{"d_model": 128, "experts_per_token": 2, "d_expert": 96, "balance_loss": 0.000149, "balance_bias": true, "vocab_size": 4096, "grad_clip": 1.0, "train_tokens": 661200000, "steps": 6307, "dataset": "wikipedia_en"}
Below are experts of layer 5 (counted from 0) of a mixture-of-experts language model. Rows are named router (the router's row for the expert), gate (a neuron's input weights, with its number), up (a neuron's input weights, with its number) and show model dimensions 0-127. Each number is 128 + 24 x the weight over its row's rms, rounded and kept within 0 to 255. Numbers have three digits each.
Before each expert's rows: a language model's description of what the expert responds to. This comes from a sample of Wikipedia text that the model never trained on.

# expert 36
It responds to: Words for people
router:105161121184124145115122150147131095128141146143107150120110098184153104103124107101108117112146098092111157125180087113151150146150129140179123095128116106103101093130160116162113105112138123113146153110122144122126140115137151167092128097137168090066168124105147086112141103109102135131100141118150103103082136103100096103095133155153109114140100151132144127159088120108132146128138
gate0:114127095143124112158148109163117118153136130125151172161119139146143152139131147119112094122124118122121128075115135090158088107149128135143164134117143082102103144136157121160127124105145091168118127115124149076126176126110163132112152096116109109128130169126147074150111138153123108127137174069150122121062148139107092124128087180104122143106143162150152160135112113112132135143172
up0:105155110132132138118114158168115076125097176138114160117094134143139101104165118115115133113117091110091139143127151117153108114129116096100114153128147086162137067165147125137123116126127171079132130135130088119161146116135146079147148135140089106152136133144153111117125099095074151119106172117150151113108173111114169162088094137121131097124106156162130100155139125141134154109142
gate1:089162111119121112097116130164140120109099176142158141105179134141096092124104109130116109126147142134104106124162128101111132127152107127131109124141125114116121107086138143134168141149121109125105137151168123113107130120127190156112106077093147105149148136175109139105121141119161130118116160155150104109084158139099125146162168125094081110145139125139133094162119070143080130089089
up1:128115124150123160127107135113154131102099116134121186127167120146079140099093127087097135115090150135116144138186129138126090098147094139192157073124105160129147097173112106155109108097109188156109109145155121130088134122077134124096139129141168114075110106126118151110134097133109123148112125116097111131124126130106133130118122138134145153104143108105149094114115128079122121112130
gate2:106116139113114139117114135126172123170143123156158112121097151111154103101089158100157144133116133149169115151114095137137073114081141177170116111167166136117126150148131136114111129043102131107113157074132122145082100131145149125133127129110122119117154123167136124086136119105138139126134082116095138141104158103140113166159139137121143132120112145136091169113132145091141143119088
up2:162086100129155130168098142147124100105135159159134098133108159110125135154141115081138149109163168092159122145107107169123145105106141111130092108122121117090132162143131142110147133132101139098131167151087094149176135161133136125118144111166149168092117096129115151116100168122142112123113123053105141107112135098122115106126085111134115156148093090103136136135100180130148128140137
gate3:132110102125081076140180142081109118118132111101153134152127106142129171153143127131139155116134099073100169116138131084140128105120130161105115126136116136097135129103070136108116112147136125128156110151138124141106157106116156163156065164112121157131173133092115139094133135134136122118160137139127100093122154099133120097109108190150100088106134118149091123148128132160101112135091
up3:152131124142141163127142151146158148147121176123108098087134134108127143152148146111141097121101120162116140135129125100144164127113135105131093156108080106099077150122161145138124133067125169130128135124135126132158123140164116155136151116096144150114150090124118054140105142117092112108107127103168108134095142154101143093138098105126160136142155176122093174137096104163121117178117
gate4:120123094163153082124104105120132105136127127133066139111150124103167113095101149135121126139113150087155191145127121074127107110133073115166107125154136114107126117135166137168092071116139163077112132111140140123097088131118138153126105077152125101085135093123132135123106134117095137137142147155116148144111115091136116137145094096116114128125120144137114111092101124114107101155165
up4:138104115158123099131159147125131100088149071173151144149115165124081105167069130096105109131126091123124129126135113071130117126120148119163147139143113132128121124101142113144156127102150125134122174177141137123154116104111100107112107089164059134125108140169160134092118155103121125167128146132126086151127130155141169117130130130131124121087131135100106087100117131104124097165144
gate5:158131135167129155109168130126089074133131147124127138147143090160156104114078132101097121127129102091093161094124068142130136140146116142132138132137123108076151117119139143158107136117159117113134118062134130097147156130125131093140159130143141082086133144117129097129115127143144104102174120087150114092145102113136063139140158124131100103086180133135139121145111116134115138100146
up5:110113121105119111070070125105134143097121118094143105137138143118123133151129113108118122095096144171150117155133112116147135120094118142141123126117104124110089138162169162131167117145126066154082134128142136145165144185109101132122115128118082162165135099122085106107139154143138127125129124135133106115128121150149171127069103183162176127111155129126139109120153102076130121144138
gate6:162131148145133179137088120133084092167110121128125154080096139174132094124163128112102124120121138090150171111138125145120147115122169128170093120087120134096116139134156090129144142111150105084154091096148147156101121136121155144130110104144121090117151122106138131108126092095125126134133141120111107117152189162159130173118118130127113146127101152140186148137103104140168166140107
up6:097123103121094136151151119139120099160139105104086121135165171143114150112107159066163125148102097101150124145130092108159081103099109134083131159116154111123162097158098162150136116141123145133086141115105138134128164110088116088107131126114105146135150127138118106116152117162131167134130126118087081114155124097149141140152140145116119108113117110121110157135154192094087146159128
gate7:113183105133123146097122129114119166136143135157115114098123121168124097089135099082096114102114110104145131139122080142119118131124123112135108080117127145148119123132127165097163138161164156195149124142121125119114094105133094132123099153120142092176142135084121132114136148112098108162154165098129110129130115115182124099122148100173111136161162118169137128148121078108138125135082
up7:119127112117094111144142137128123147174191112125100168130137151123080152150151126137101121155148138135155127158069138148139094150144094122122111119138118100117131135100112153133145148100108130149110117164152153119103129127131090156154177118084110185133129080118112138090172096142109096171118117142137095131157093074134106133139113137148105144124143112123103171086150119146102109103134
gate8:149096135151133145133176136136124126110097128112127140143091071097071144110135114133164162097144063078122177082135154114105131115141111124127106118169129138110071081094086126159134114111120135132144154123125133145136117130087141141130103102112112075142124119127120093111104093113121163174108121140169110116157100116146152118137122117131131089133124098118123143154101148140093129135121
up8:137119103146119099140113111120096118137124073171150143105094154077126123136124122085080092129151119121135152131110104095132147185101141123110104146180136160123113127111177121126153101151111110152144139123108151101129105144101166101106136114150175198135150178130108130142085126131131109117153081132153124123117142102110097122132145157126133131130124129158144121115126176145086092128152
gate9:130123144138123158131139122154119137157091129140121108106154163143139156116110097163087111162170147102125121167142102144137128149142161123125158107139138101155119097138102111126102136088089148131143176116112152133101120172162149147140118123159144105146124088099095107116137132128102134142142114156093138151142157169173101175134150195137132131125119110116133193185149103140114121107162
up9:135115161144184128129124183163157097101095107123125126140117112130143123107107151131138130131094143096097139150134119104112131167170118108135085093161133120110091107155124117160109165133124143150195099167106178124093154135136112151153109101124167124106161081145153115163121108139135097125107140089110118142115158133163141138130141182159124134136163149146094137159108137131156131118133
gate10:131118155127142176089179116136116139140127141175092143113115129095141121138136121125129114097144132110121130104106108095148126137156099120158097158096125158091178067142173155154154138149177134124135142128160122129127115095140133177146145140113126169101114157139155138109170170124120123105087154080109116163106122123112152129111100087103124125147091081154129126135092126126148151137120
up10:136131120126213105077138156142127105103110153177156160108167142136091126145146129130158167127124122104109103102108149125140149106139144125143135109111151136149128135159102173114098081128101154123122134103150133162116125148097108144137095109143108132122133104125125160134152149122147134154132097151178092131079137096115120139101108110135112136099188115126140073145099133124083094107138
gate11:155110166134090141086118148112128123127127161130108129141122089127122119109111132140134103097146132097143122124147100118139152151124136142139090147145166136114137116110112149114109108092126139119126090130052114130127168130111154118165142110111157151146207133128128076152146118170111147144126131117114167144114144113110081124152106136100072091119113132066125116099142136151074163096117
up11:161114092133126155122111113147096081130118093165093120146123126179146103137154109120154171105140156091093150133116114121097134137163143194154074094157155160156137135144097129114121097127118124143060128129143150126159129133141135129121134147142150151163133133140146110130140144108135114143090097120146173111083128093128133104159129109143119143114147128083126128075127144126122134148070
gate12:132133109110136148132142121121103123089102109170097150165169115156151144105101095154139139127123116110110171082113105151126157143159145133133106142123133143142101137108169137193168132082120142117093103161091146124178100102127101134110124119139157123116142090150156117155127124131123138138084123137145080164161092163109145100126128103118124091158104134175089126154124137126141156128087
up12:137162187083128149181130126089099120137173173149142136123179140118141142157143133156089107136127134165144125110101123120128078136089103124171126105104180159169138127119156136159135138157110102104151157136115139103104130121120091092106124096143109138133119131173118100151116150116132122171154113102171076162146144125136121142161142123124155130118142116118099108155110141128162115113131
gate13:146125130140149148109134154143157103096164130150089109186144138111121115155100127093154091104157102105097125127128131134118104188158127144172121110136142157093101109127118100132132127159151153097159139182130119131119158163090130121135101108115120110103104163150142102141149074130125115140132127155144086151117088103093116141122102106170077093124071128120102129116129142145149120098110
up13:122125105104140100118147120150138136103103145139102097124162137127127130196137124095157144125096128108154143179111100166154145090152143171142147108117133104160074146173118158136110135096152104147105142119145136165136130144082128118074137112134139119099111076128066088168140151127129121146116142120144159120148108104157117152150139127132117159103115141124154146099083119128138094165142
gate14:108151126146112151090136155123133148163166170174115166117122171134167117125105074109080140135115161118103134088099118133178104112171124161114065130120137104120120097174098146147174127144158107163162156152152131145157129127140104126096118129114138118121128121131146135118126113140115094138166095170109111123163113149144130117151132123105119156137114132157103143128156163088134092134109
up14:137140076128132138123109110170123150133169124167095103107123133110139121097102132137127132097127160139122157115084100135086124138179109133185137139099159141079158089149124137159066105121153105111148123150132121157128147120125105108096130180131116173116139147111127163112097085117134169126111136131151140165138119104090126119177144128109142128115128121145126127101147092100157151084107
gate15:080145119124108143128141149107117123111142136166153131073080127115110095136119103144110124171168140107127177167097080136131152121132144109144118150106117142102140086149153132133122135074126104128142130104136172148134156085091128131122123143137140145141143134124193108132129147080125138139118141107168114129177151124085096125065134140139079136122126091132079117114123119120153130159130
up15:109144153109123125166152122141108144104107144138075125118148164169208147097154116145095089151139123115121138138129121150127109091078109136098109115163117155150128141091086121115107160106136087105111130122143146092120102148150094121118178116155126144154139137125115130121122160150138133124118117167127138115145125163159104122121111098188140129108114101139118130136087156127107132052126
gate16:154121114119102160144139177128093133123136133136086135148107159152141139137125130095121167174149086152153118105135133143172087147153109115132120114131156105068138122108178169106134149124124145158123132141098122137115155153104129163158126089105105113118152147117170137103162114114150084138144128076135126075076144095100153122096129138123137146110096123108127129147100158113163114163147
up16:164117117103173139078118132095111116120130123132163129124146151095170101132165154109169145116127154118145128100122127164126141090160147090130129158122127139092146137071112113134125138158100110160147098110151074104127116154136141078165143158164134116143066151119124105117112144148142119130123085139095145110126127125126183134129119125114111123131171145156113121155141092103084112175111

# expert 57
It responds to: An- and similar openings
router:134149164160150092102121186133173116141076133120083160132131168135178123129135087112118110123150120100134135116188107116132120117160122172149106085144163137123116080126140104117139115136124133083114161096122094096116143131141122154122148117107142096137173106136101112108137133091103155119133102125088104111116108127113094140111172146166104134100105131133161129142086117127102151104141
gate3:141129140132109104139105132133142102119146134176124116090118119091145126129112142171118165139104146120190163147107126133095134158123139082115144108133096151116100138159094131124157105125100114125094125109138130129132130088111126153130124117119102115111141112125123116100116070081143083140124150201154104092150112102132127075100145121144175103156101139133139099128157187116140102084130
up3:149091131130131138130139085155105129147166158135104123131129095132140161131173127140105113089147131123128109133133117173113128129142145145113124157114120169139155145095070153143110143149126145118149076160124148137117143125094142137127145134149133125111128146161189112124093158154139152117138111117106134128120097144122140160185119194086113139085137096106133157175130116097175191132120
gate4:136134155131124125142141143135101132121147105085111171131169133126162122119170081111129104154100128101128164113156124112134117097156121164127129092144148147125092099137117157137131135119150122137116064133088123104140125122118126110098145128109138105128125105111066149173117131068088102136115147122087140138113100123188160134113158164109122081138090119122167118152109111165102106091116
up4:151181121108168122150109119090151138106114153117110132107119139163180144139142138131132108111127137165112154139103141185149120134094126125165131133106131135110124080114133196104120131108161155130133169111098126127102082155119189141130124114125161112132159107103116132117179109128127095167139163133148171132147115137133103134156144116158183137099143128158109107161138167136138120162121
gate5:130132115134150120115122111177166136126123111144107140135146128091117090116080121105107084112167150094168160116135141150153186119085092147150123117139149137145096088089103149125142134142117119087122133171154159110130096091117104174146149135066145158084122128115140112177157077125139145113130126153153094155126116113086143117112136123161132115146122156120152127113108096138142134133112
up5:176155112120122076133102124126124154117134113121125142182129176098156156123091095101138116102098137120117089132153095120116107109164115110158123092096125114145151129085090144087131137178098129138132149147136113097106139120100091144136126135151113160085119148146155108155128090108114116156088126125136172117107090122114115149103137141098128118113140116092158152138098085130173149086136
gate6:141154129166144116075114159126136106085112129122088137119143139093112134144183130150155129160131135090149134137121138113118135110149108127138124151158092108155125127101149103150095119115127182185122074122107141142134129120177146172102143074101132150154136079138108095113123141135093143168108150088117166145143134161135147138112136160103118145144146132107083160142126110100153150158148
up6:128109149132130147109106135117123089112115139174164154109187108113089124138134158167120139114128174098101112103127108110164106105144147143112142174131142126143114117110097128118095146091144168139156146127133119106146146126117133122134152121176121096129150117143155158149136123153104131124116154143121112127162147144091124150160168182172174145093094146156123183171128126134101172168118
gate7:101114171143140122108152113137133121130144142139164163134095127127126135144090108154129108155133132174122151110072108128125126154153099154141111108134147115144150137114133157129134100157072153075143092154094131120104151138113125143113094112146143167128129133186133117111177105152107123082115117108141101159148146136088184147139118117101135136100140122129150099130123178109148139094199
up7:134123136099116154138109084143096125118158127120141118160112099100119105164122132096120116121144121156124146136144125125127122162144125112099149172117114147124178081108133140155061146084127105198147137119130143148129118123144126145103084150121126089099143132140107159103158135151133129105176117137155133152110140095140107169137132148148175128150150113087127087163172179108164139152115
gate8:099145115160127118137092132131069099095113164068146143119138127080137130138105108099136125112108132095124149139144101125153114090131112201167123098142118123112125106083141116088133161120152133105117105109102091109126147149142154178149156142144141090123173179129119116148108112085129135126151151132109117144131094139095122141130146139186115180111132144143124143128100117097151141128128
up8:160157148133166150151115139167111082162126090150129096142097171137152121186139185167113131172112150130163127132121116144114136142157128103108119136128157091103108164169119105112113141112164126130176156116115135135143134142128138162129144159125088135113121117100101091124088111100115152143111145095136162129132150134122147094141127169090183131128130114146153105112086094100141118122111
gate9:128131106143173108063105147122159172130169141125140104065128083092127094106135127120163131092133104167139130083126150136149102141102132169144158107122145141133138131129142125126109148143105081086122126107145139146162116126138114147119139093105101125097151075150134104143154097131157158081097086134124128129121097080108123104132157089106154117113132127122163112118096108106123125114144
up9:173123142123079170112116156126128113149175122100101140154123163113098175142145152146168128108142148139118136155138090151136125101123085068128120121166103116105093120112108084117105125163177126133122101159137124116136114148147095107192109144115122141123160118128150111135122084128153136149124106120164152158141128134102163150134122185156152119147130105124145151126126144113144159181111
gate10:083132138126117113114139156147154126144148184111141093128153114119145101104095131117106078136143140096139125189154133110103158117109129162122145085165100135115104112143079110132110152114121150118147100110093114127119105145120124102127103113124110138145118133123152122083143162150098178150173088174109149114173105124121096113143135139164083116078123152100135132129117168109108153167128
up10:085117124131133125061121117131114120094129100144126133126130102153155160064125156197132113106128114135129153111155127151169079150145131137114139124110130111180081096109089122156109143103139113154125106132151130142093080137121117172137161110106134125145176159134116200145129102155136147133122129112106154116125117168092112173134102120122134133088129133138136121144107147154130148131121
gate11:126117134177133137126138143132167128133134140155132135132142145113138147119119125114125108120145111136179112108174139137176134200113109148131114107135155102137155172124132115131145178146120108139113125135126147154149124153150126113131164158119156123154127173129147131148105105162096120176169121051147125180073125125119092147121140139127160168136102133111164108116126144145080123174101
up11:113113118145137101100129177105121119140178144142123104130125121124132167155130134148114144073094089122149102115154121110141128112123113079098156098122107101158145185185144121122145138134128088118124156080123142127182137141149125107124144128110125118133126115121102143129135130069158170161123123111127121145166128170146158136096071154121149098178098160109128134101126141111144173131116
gate12:158133122147160134142117118094092101133134145140077140087160147149125120102111077130179094128102114099149069142100155111148086109125137142133125176121115104108126117105115125065139101157113087086124110150085146122136117143111112159164110158124122127152113103166106104098132135141148139121158116133127105134125108144122169106151139118127138153147168165149184123171141133119150130130155
up12:142155101119096123147106089108090112139133156128143120082137135153093157127093148148133158146128160142102120148156105090089147106138151166064141121117134126144144126135123109147125141141116135161147138080114123113145120111146123134088119116124093126121089110068095107133125091116105103128121097100134133161102135114131111128088134127071109102174118092165105154106093134114139097066116
gate13:116113160132108123138087149129083132147103169142113136118126156118153138109121117107105154153150146134170096134108134085103113112113145137118143132154135134114146095116118103137153145120142130132158144139114072127184141149120080162126155139180122090121135157123140127148178085105139126156080133145086102113123121087132157088118199103139140130129184114166130136119114112145120128146165
up13:104119099163109152120119100145143148108129116121110128136137117119102099157104138091144178103131177065122163141132117115133119123119114123122123156147095126132099114124113109087162184094157124144129131082182089116157119149104162146121127132157133146123111158146114100113130095109144110188098110122137133150129097117095129131103172083164121098154114145131152115102154150120107085166139
gate14:099145117106123150121136136136079124138081105154101116148152115154126091131095119147115114137075135128131133106147113078102134126102141103164115105158105146127150139143130145175140089090119113098111103099122084097098117120137178182142142146134130091121117124159081126104121117118090156129177140140086128132149172132115134154169147163134115101115101149098134122150098120131145131079097
up14:162121091088131156130137113108121136101133146140099143139091118109173092085124092107118059120121138108133110115089099150127135127141122163100111141156131167110123167100130095148090121124110116119080157118162157128181142127125098115127127117150158130133110129200165119107082157140100127168156115083131138152104160118162119131118157134150110146118144130139136151090146137126151156119120
gate15:119117164131090118091109132113104139157142122146092092109123117145099163127170111163092120141174123117116130146126090111094093126165141142113145158158183140143153084109153112152115149139144114115085116140131148153136126104130182152108089097106146113135110109105073132165165149064143118113118157145122106125152135172140155145097138143099150149129102134120141127134104129098136126094156
up15:123162170114074114123105179123072133127104089148099114084091183145101120130128131164092128132096149116086127145129146149126126119136107149115133102119142090138127099111158113121122129124137094147128147162108131111117109128089110138123124154147136155118061103114098170125169123113138160083122095120124111160152149141149118109149104150126127150092088089149116161149104122107120161146137
gate16:139175113142108137142122100149114119164130148110085109122148142092145058107136147145158121119101159103129073107176141142156084110114133133119097128128100144125098117120119095102137143118127133108110172173143130125131083145142142114135148055115140149138143123129172119120104153129079071159109119116132132113145125099099090141160114121159114139141113153122116140131094134088148095143155
up16:137146108127090151118146117140085141142130090129159153133134107134111136162128186149165119157120134115161182104132118116090116122118172135175141131105146112132131191123109116108107111099100112118093117130167063128114149098109109087104103171121111119166112141127144142150130102187121110099128150113119109164139108122107165134156118110103144114165105091134091127115153123146140100127110
gate17:125177142139142145139137141159133114149165117112141095143168189131150108119133095143164148123125174086105095122143104119121105097125141143106114098171167118110134113103125100121151129105165101125132154131113145113108162140130122143133108126136166105114195147144102107131168149118131135190113109102137139139091173108120141095105163106158126161083143139095086150133135120089120116108130
up17:128131155108089140154110096097069132121109131170127157138136168129114104123142136109114123128128121129098089185159132110166150114094137108100126091146124119087121095082124125105139160136113136176178116159107131104138125170132117160120126140174099110109172115146127126083166111140103108120113125162149165149132110116136163125089148132143139117103138098135119159138146144157142082140173
gate18:123125132125077146120094136117123115139109122134105166120181121163161120150119099131148129101116099066135105141129113135144111149123129114152127142084169160108104114173154122113152116148117089130133152150127113065116137113111119125146138104113132101101144163149131160128111160159102132080133116134081070072128091103150133145130117116153100121148154165147152120126112137172132104079139
up18:105141112116156081132127092132166120095149137143141112110145122114090140136154151154140175116167148161104106080127118180161125143124154141115144138119107147091117142147164136120114055172131129121137106107149073155159108115154124122105134123103150103113137133122147154120114123075084146136083159139126106095105124165149131150116071144141108121146143146142109149108128171136140116141156
gate19:123116148106201092109132139144108130098114124121129128135149166130131105123140109099128110117117115117155094122112128112142105063142138114171119147132111151165151107120137108112151162140130142118161094130105136100150199120096113098084116085128133170104148152140107133124167148125107126113122106120095188135105131140135132151127136149137101134182149148138115136180144136093097125093179
up19:111137148154184157156151116160148148098109135120111143114150097141101110129103102110134118118141119105070114137163166119141136052140097116111113095136161170166138149104130142133105176150097135124144133096113097132112102088165120105097124138161160127154178147120158118130140118100130132145115128127153141140165132111106139124114149099146070132125112187119140119117148142156135091137104

# expert 45
It responds to: Place and team names
router:095144133170162137081128149118158124133149166122116152105117173118168125123147098119124083124153070135174109117175084122145150134184113141142119052121123112106112111120141129147168155117144112110123137119134072145149101130092096145146134118127159120127124121134136068125112104108068152113139146121107116115116141121112123143106157161134095115114122151109149096126095147147110137114124
gate1:138147104127151140128130150106166137140104132171137129113127115103137140170104163086127116098157107206139130152136159107132130112115140114090141144095141128123167118186118113179142133114140134153160156142118112125133116116099141151148131120094142129115137078134131096137129091160113157129132173152115135140144113179123115080102147111138119160115135161121132175084144166110074133091141
up1:052194150153158148160120118103099121193146130126084203121101102103116128139107104113131146125109157135130102153155125148124126121153132113129157121107120113162188123124125121121147098158144084114172123106150128146113156142127124117149142151153158100160116097112127132132121089149126123111152072140115158139122151128113125113098132122124122131126142122104114127142163157132133105105178
gate2:101143129134119111069173139142106116109139192109096135145135102102115129141147139126144169132100124148152062089141097104157148099118127161123128143138148118107145093138107119079131130136110123104113122114108127107159116125085109157162110161106112116175106093131137110137156151130127125127127141140109125097097178090128151119104163147147168119077146129111137079144134146110169090111118
up2:139137152086133140084112102130115163153139121131136109126149156116148143100140153132139139095131116089155132108187099100165113144120126107124149171130093137079114095128129143137120116096152157118117116093141139148118124124128127165071142181071148121149123100093106180132091131139147137140116118113160172154129143097054123150116102123139126114094115153113142109140130109144126101144087
gate3:129145154133118168122152165115139115147102137145109145134128151102082139089161091081115105125140112163123119174072124127153151146115153138128116099115130112110140105175120120135147119103151088148102161104124099129134115127124144152124134107140139113172099099166143106168124130100095161140093105133122129139096147123169135093080176126147073142093122125089132088153146142103144140093115
up3:123154130123118150150118106113154088118130130176136108164094162105133105119117149138140156128090122093110113123138135107117127103133113125104115100124143129125122104157169140111148101124136175124132153087150136083112120134138173122158146136151111118099128128136123160179099113075127157132141139174096067151155093094111136133184100111129113172185132126147126119158147162109130151082149
gate4:097113167166137178059122126122127106141167162110116105101173117107114132094138124126169122091161147116071168107131124114131138143134161136160156124166167080103122117108149101150143155138112112088135138150162128130120172134164085136094114122110156125089153107150107137121178128155116089137118107120102094120140108128125118159133122130128106115146123138118131098133146153128090100115110
up4:144149130118129117145175117128145136123109118091111163122088171114130109140115131137158134157114124137052128078113118145118098123149131152151152090160075205117117160121130148093153122149138123095147116116137117104143100150115149150140152109144155156134160111168078117119113155147151112156134104140134113186091118139138133175126169122129113110142143130104131154163108139113148127165125
gate5:102148153118122143114127122082135166107124170091140175127103145102154168137165142127122097101134130141138090103136137145176085113154149111129127116176082131128136130134158150136134136142105120133137129109125125120105111142150088089145122138123115092090140156081162099097104109101153141128100116147130133135179130138101146092112142112202108155153100131148174080145126124129144126162143
up5:114120147168157166097114101141078120131117138138105109159098114120120105083121090121093144132133144104142115109113155125136150163090148110099114130129151161166115128119121122151107122109098146114110145123136141140139124080102120186170138195125108110144131143127158167115158125166100122099124121110081136094123105114169162146078133100137126160118127154119146184143151156146133110162138
gate6:174148109153191099111100152100137108148124125093150110131096110133137150134158143114101111089137092169135148102124117125146114128123116152171134099158076155127121086151147089168126154163152146101120131120128100138152151143123084113143161126122128159097142157113137138149115171102108109124140105117139105117116122161187099078161131102117082134105094117135153144114147139138120113113092
up6:111122144128138113141110119111156172142143137159167096106111121112106160137173150137116137160097063104128092122101138155133117160110173092119158128133103092140118109116122112141105121150135170163147112133152162147148151163132119142082094076145156130103147118104115095125162098148148077146097156117094141112137138126091089132126174128147142125106085120105156092117140103130117096120139
gate7:170123099138132090126127120104134109122111099151122124156128181086147137132141125130139108109156139118112136124091134086123122123148126136121081114098093130105100109184099095179117166135131134111123130118137069155127111141111109145138098159115159128137126179141155123141138119119110156116095081103093067111141090102148115126114145151135104134135095147128123112080107156146125160183167
up7:181175157141163109131113139177148160119098129095150125162139180116141097165135139102145119108149144136117131145109152126136179078137169120166148057097110151144124143153107088127158141108127139111127108106135123116124099152155146135129140139148084123136114154104133109140126112139105135130106137104114128174162109077101110119125158162124068127147121117139094132127123097136099140150154
gate8:070124131148122135149127113123129123090098134098150103095178109129104138142143155102142085136111109157129161114146124151137121138146133137130073121111095150120121100131063068100173078074149128097151076128110193134142148142148114158100150149103123151167121100099119106146144108140105115150129108128127148139118097109161117128128116135098116114134130137129137102095129157096149112127131
up8:092117120115124115099107140114134094105091156127105084133134164153154170084127134144142186109124127115119128135155118146121096101114131154120110121078103118118114142144047105090129107078106118105134158144131114152106103117164118117186116130120109120138165134100136068107088104136129151124123129149153108119109097126115109108114145147088128119087107110131106092086093129141138111119114
gate9:098135158117106156118120142131173138161145119129116141099075137160148096120102098121133117097139097143148130144132121117118139117144131135153153118145103124143089132134146083132130114146107097137108124062165073076134130127098144161119110125129184113152142151101113103143142117108107120144082126100148096169137122137129119132095133128099098140136131141084188065148152154133105146156164
up9:142156098154137109155148123146098121141112148147115120125126184108111138119115161113142147157198134162107116097094123140109107138129103115085131123126106116109165145121156119101159144077117135166124170103126105138088118105201107129105130108142104121118124099112116137135105153128094104169109143114129164073171144147156103110105150136145093118131130113073113121146138102110112102115157
gate10:130116116123114121113142123075122127169134120176088136153138152156140136131125110136125154108145116136158143133150117085096136165139137093119157092112100099139159104125139103115133094127114097109132147136151070150140108099159116105096128111183079129108143120148139147122094164099133173133148171130107101115169149128125046115124172154131151134109125127119132118139107135153083104112097
up10:108110118112100101116115141122137102136102097094167141123128116124107127150143118176162146108117094120083104109134139124124109119109123081121121113142128137089144097152107104120068129162164072125128114089155139124093112121164114124135147158128160159153073160134123159125133112092128102088133132119160112108116153099147111153156126110116127152139086100139150165148111103154147205138117
gate11:168112114152134140158120105154150158156157129116128162110158145102086111116159154128144104110142068123162133129135100160122120146122156112172142050108135115105094107116115139148102128142134110146137148119106138099150113133093108109145094133104172134097090136111175158164133129111130148135179133118108106135129107145084162131115133133125123185137131145118177099140089130112126156167115
up11:099106129148104127108111100117151106161146117135113119121140161111115156085121131109135176168148142153137084129106119140093143086091116142163149131112119140109091099152142119147180119126099149119147169141103133078141119106111121155150109110157103150122104149122126125111137148129139115158142091109128084095139137075111101143136114154118178166115182064112101120133100164142111105152136
gate12:101132143135149136104150096127115129105107155105107169108138181125132139152135124114128090070110141152138142121130125120088136119103114122080092090119128144115131097113114167144122121123153103115164116104101084151132129111145101151126111147120130105060069152129136130160111098095109106122162141138149070130124153099110100135085104153139098131113144181133130138111131136116189161118119
up12:122121138131114129154101111115124099159134156121082142118123149128167115166141146163156095091122153128138144149151109146105079106123124155094123103151102153147133125117134127043105133124120080133124105190081149086108123140181153124121104132126144108115141129093144150147102148143101115140146133161094130180132165145142094109148088140104099137132132145126112107105102101146115155099142
gate13:101128174133149177124197138138142129122141151075158145136118130156121111145144156101118108097136097115129128132132127127149135137164164141148123082117115112127120076100092132135143169134120132137159134116120110137164098177152153122092110145124190100149116095124115111114116146145120154121159118110114118145118111133121163120071172132101140135099093122140144082149113109098124147188109
up13:110141111134150141126140108136138129119127153117198126119159158174124138145134108122146174117129127085128089139157113143131170169165126128147092112134142131135087105142152145159144125091115174118102127100138128160122181162150140140085127128099141139134134120158175138160130145142151121152142124144169123130128132083091124108133106184102116074136100149119094119112130094136158134126068
gate14:117126128143122160109140112095141128139121103147079100131136168105167141085105122107084094084140144104123136134124125141127176143179111127121133123115155113132153160102126112137148131110160103153131172127141100142086094115089119118126127114154124141132167126149148128178111175092139155131149131151112116121177138125087141158132108177104148114152133090078093110105110129164109158145090
up14:169140134117118130083145127193130166107134173097103061129147129106099111128121124135103107094170147141138126144133090144140111146117138144125144137130133144094136115107136104115096142113150086147151137164118102169109100094102133135135133115131091136138181121143142152107105135097148168167131164161116086124109129072111159106119108096167131138145128164149127109140091114137141127137081
gate15:157093094137142142130119107107151142185135170143137149098126124105133145115142121086158114102137095144138124088090134146162093108112053137127115111123110122116111143173165139080168163110164084139200105066150131109123130155086128120123134132119141114125157089139115102157136122156106124141105159145123106116151144101143139100120103147111126118147141130106136141147146115122146119147155
up15:137137129140122127150124161126128082111108134149107157123092154154122129153121116144131114128152150124152105137131194079102120125126101167116140124122121076144172114089151174130120106162106100134150101146160130178103199134132114111074130139104124135123138126132065071123121132133142119121145123158112122105160123155112114149165139157075115097142130155157148106145134116152122155115131
gate16:088130182147166138128151137153113119125132144102126153128123109106125146136142125159140147161153129128131125157094144055132121133146143132095112105168176139149151098159167156145116119156084153107102161142166103144131111112096104140152097162104088144098112106131167142146114165104109138082125132113131098151126163096122187102157127117162086123121119126122133103126096146126154135157113
up16:123151134115170103134198141111114148113117182101101141138163120128094123110139115091108161151144136137136134141113135148133108121082115163102091117117150099077131132122142121128128091150124131071170142151141152106106147137156108144152132123133111172125154135136136081079123116150149131159173116105120151119169143136136109131099132131065149153128090113134143110119123111135173120104079
gate17:096148153125161149138146146079166136124100132110102135087183121095188120100171139111114123124121117143109131165133083123125133140145101112129146100131142115114120099129113126134098161153156162114099144099129069144135112138128141099147127095154118135090146119094143157116122099092151091156170104053123144092090128100138111123145119162151148105127123131121101137147125153148133110120165
up17:106103105124132154102120112094083138148117126094133150143123098110102144114118126178117143118152126153100152154125145096146116132110131136157099110077146146109116124119146107133107077135141113150138132138133096125116162161099123121146155184139122169126165132156141157119121134150113104075136124112162123088103064075138080130134174109147139106095128093166112112120139134101171119101157